{
  "n_layer": 11,
  "d_model": 320,
  "n_experts": 16,
  "experts_per_token": 1,
  "d_expert": 400,
  "d_shared_expert": 0,
  "activation": "swiglu",
  "moe_layers": [0, 1, 2, 3, 4, 5, 6, 7, 8, 9, 10],
  "router_score": "softmax",
  "normalize_top_k": false,
  "routed_scale": 7.85,
  "balance_loss": 0.0171,
  "balance_bias": false,
  "router_z_loss": 0.0001,
  "init_std_router": 0.0173,
  "lr_router": 0.00194,
  "n_head": 10,
  "n_kv_head": 5,
  "head_dim": 32,
  "vocab_size": 8192,
  "norm": "rmsnorm",
  "norm_place": "pre",
  "norm_eps": 1e-05,
  "positions": "rope",
  "rope_base": 10000.0,
  "rope_fraction": 1.0,
  "qk_norm": false,
  "attn_scale": 0.177,
  "tie_embeddings": false,
  "parallel_block": false,
  "init": "normal",
  "init_std_qkv": 0.035,
  "init_std_o": 0.0435,
  "init_std_up": 0.0501,
  "init_std_down": 0.0501,
  "optimizer": "soap_variant",
  "lr": 0.00784,
  "lr_mult_qkv": 0.5,
  "lr_head": 0.0101,
  "grad_clip": 0.5,
  "warmup_steps": 200,
  "schedule": "wsd",
  "decay_fraction": 1.0,
  "decay_shape": "sqrt",
  "final_lr_fraction": 0.05,
  "batch_tokens": 131072,
  "seq_len": 512,
  "doc_mask": true,
  "train_tokens": 550000000,
  "steps": 4197,
  "dataset": "wikipedia_en"
}
Below are experts of layer 6 (counted from 0) of a mixture-of-experts language model. Rows are named router (the router's row for the expert) and show model dimensions 80-159. Each number is 128 + 24 x the weight over its row's rms, rounded and kept within 0 to 255. Numbers have three digits each.
After each expert's rows: "gets" lists some tokens that make up at least twice as much of what it gets as of all text; "mostly gets" lists some tokens that are sent to it at least half of the time. This comes from a sample of Wikipedia text that the model never trained on. Tokens count by the router's weight.

# expert 9
router:138131130129126165125136140140183087127139148110077109103150135112164096126167143139142128120138109148151140169096171172141124130152172183154090142071148098097108133110151099116111159109107116092113168134137087139143145162105092142146128114
gets: ";", "st", " st", "est", "th", "ist"
mostly gets: " st", " end", " ev", "hib", " vis", " psych"

# expert 10
router:118138157098101134154150103108109093129131116121123110137092147129122143167167116151132143140139120191176126120140156163133120173137148128149126111113127102110104108137113146116093163154130105157091131130130106124147149180116071142135123104
gets: " f", " the", "'", " a", " his", "'s"
mostly gets: " f", "'", "-f", " football", " sp", " rec"

# expert 2
router:096162148104116153154124151149149105121127161110128109116143154096160106104164103161144152117152122136119187156149094147155114068147133130141121093105096101107115093125132095114096157171112119092124157155145108118144157150137107171149099129
gets: " |", ".", " the", "\n", "0", "1"
mostly gets: " Company", " Museum", "'\n", " Technology", " tick", " trav"

# expert 6
router:113161145099122165159154112168148093110089135127106120109110147106172095115144076128147143147154109081095108163129123138169137121156094100157104134124124125129146113116136162081112127160118142131110117143142127146152132155147092138159102146
gets: "-", "|", " The", " -", "ic", "at"
mostly gets: "-", " Best", " Los", " novel", " My", " Advent"

# expert 14
router:100159147106113159157127146153154110122133165108130105117142157098154108102159099163150155118153120138115184148147094151154130067148139126142129098107100104105114092126138094114096158165111114094125163150140115121145165151134104169146098129
gets: " the", " was", " |\n", " be", "00", "\n"
mostly gets: " design", " author", " Alexander", " officer", " Stu", " ass"

# expert 0
router:097166162145084155154161103104121112071106150119129106122141125113116117136152138125132135091142134132142129116099152144164111176172155139190099124089075147103111091153118097096142139091083132130080138172148122142147149147121120100159137121
gets: "a", "i", "o", "u", "ing", "en"
mostly gets: "ai", "ya", "anda", "ana", "u", "ola"

# expert 3
router:082159117139157137125170128126172115118114140120131137138149127107138107114140107152136171091139156104092141137127130153149139141173163126122101084104105113091106084135132063129118127101124134083085167127197112144158157131102111132155134118
gets: ",", "),", "s", " and", ")", "es"
mostly gets: "),", " them", "\",", " worked", " died", " him"

# expert 15
router:117146132112137138131134157138162113096145134088125090062115161107141107146156102143154160094113165112113093128151100145180111122146133131143103088131109103097126105101128086074116130123124129069084106146150094131132146172134100122158105157
gets: " of", " to", " in", " for", " by", " with"
mostly gets: " by", " for", " with", " of", " at", " from"

# expert 13
router:129134166136124185126141146147157113123124182106126122115137125089113108151136145159135157122111135142114159152125126180174124107122108135119129083090135113089088129117114121144126131144146140125141151147122091140135135144155121162141104140
gets: " ", "–", "19", "20", "18", " $"
mostly gets: " ", "–", "19", " $", " #", "20"

# expert 1
router:104163189142122161124109154132131096117118162097105118116113155099135083116145126150152167155123133144136109097131119128127107113149111148141124124121124129117072154137147109091119144125112122099105149143178122113202178127115098108140121108
gets: "l", "b", "r", "z", "h", "m"
mostly gets: "b", "r", "l", "j", "w", "gr"

# expert 5
router:132157111101138147135138121137140125114092157123102112140145185119132090128134122158168146089183157109174100166144125176129110103146108139201139110119143123113129114123132109149136156163165126109095139139134110083176156137108116198146127134
gets: ".\n\n", "E", " N", " E", "N", "M"
mostly gets: " n", "E", " I", "|---|---|---|---|---|\n", "|---|---|---|---|---|---|\n", " II"

# expert 11
router:101157149102116159155123149148149107122127169110130112116143152097156113101161100166154154119151126136119185156145099149155121066148137128144123091107098102102118090127129098113099164167114116098128162155144105124148159151138107167148097132
gets: " |", " |\n", ".", " (", " was", "4"
mostly gets: " well", " February", " days", " March", " However", " management"

# expert 7
router:142155154140139142160112114136105135113137176116150134108151129114172128092144168124111113105126135148101123161121111123120131125169164168166127123074154111103086078141130126136119140155126086138140112122140092130152195159110114158149111101
gets: "\n", "′", "°", " (", ":", " /"
mostly gets: "′", "°", "°N", "″N", "″W", " JPL"

# expert 12
router:099157140105128152159126156148145117120129171111122104124136147097162109103162089160153152119144136124121190157138097149154126079147136126146136090113097111111120095131128096122094157172117112093132155143144118135149159147147107173151103127
gets: " |", ":", " =\n\n", " D", " is", " L"
mostly gets: " Ho", " Jason", " Jones", " Marc", " Daniel", " Carlos"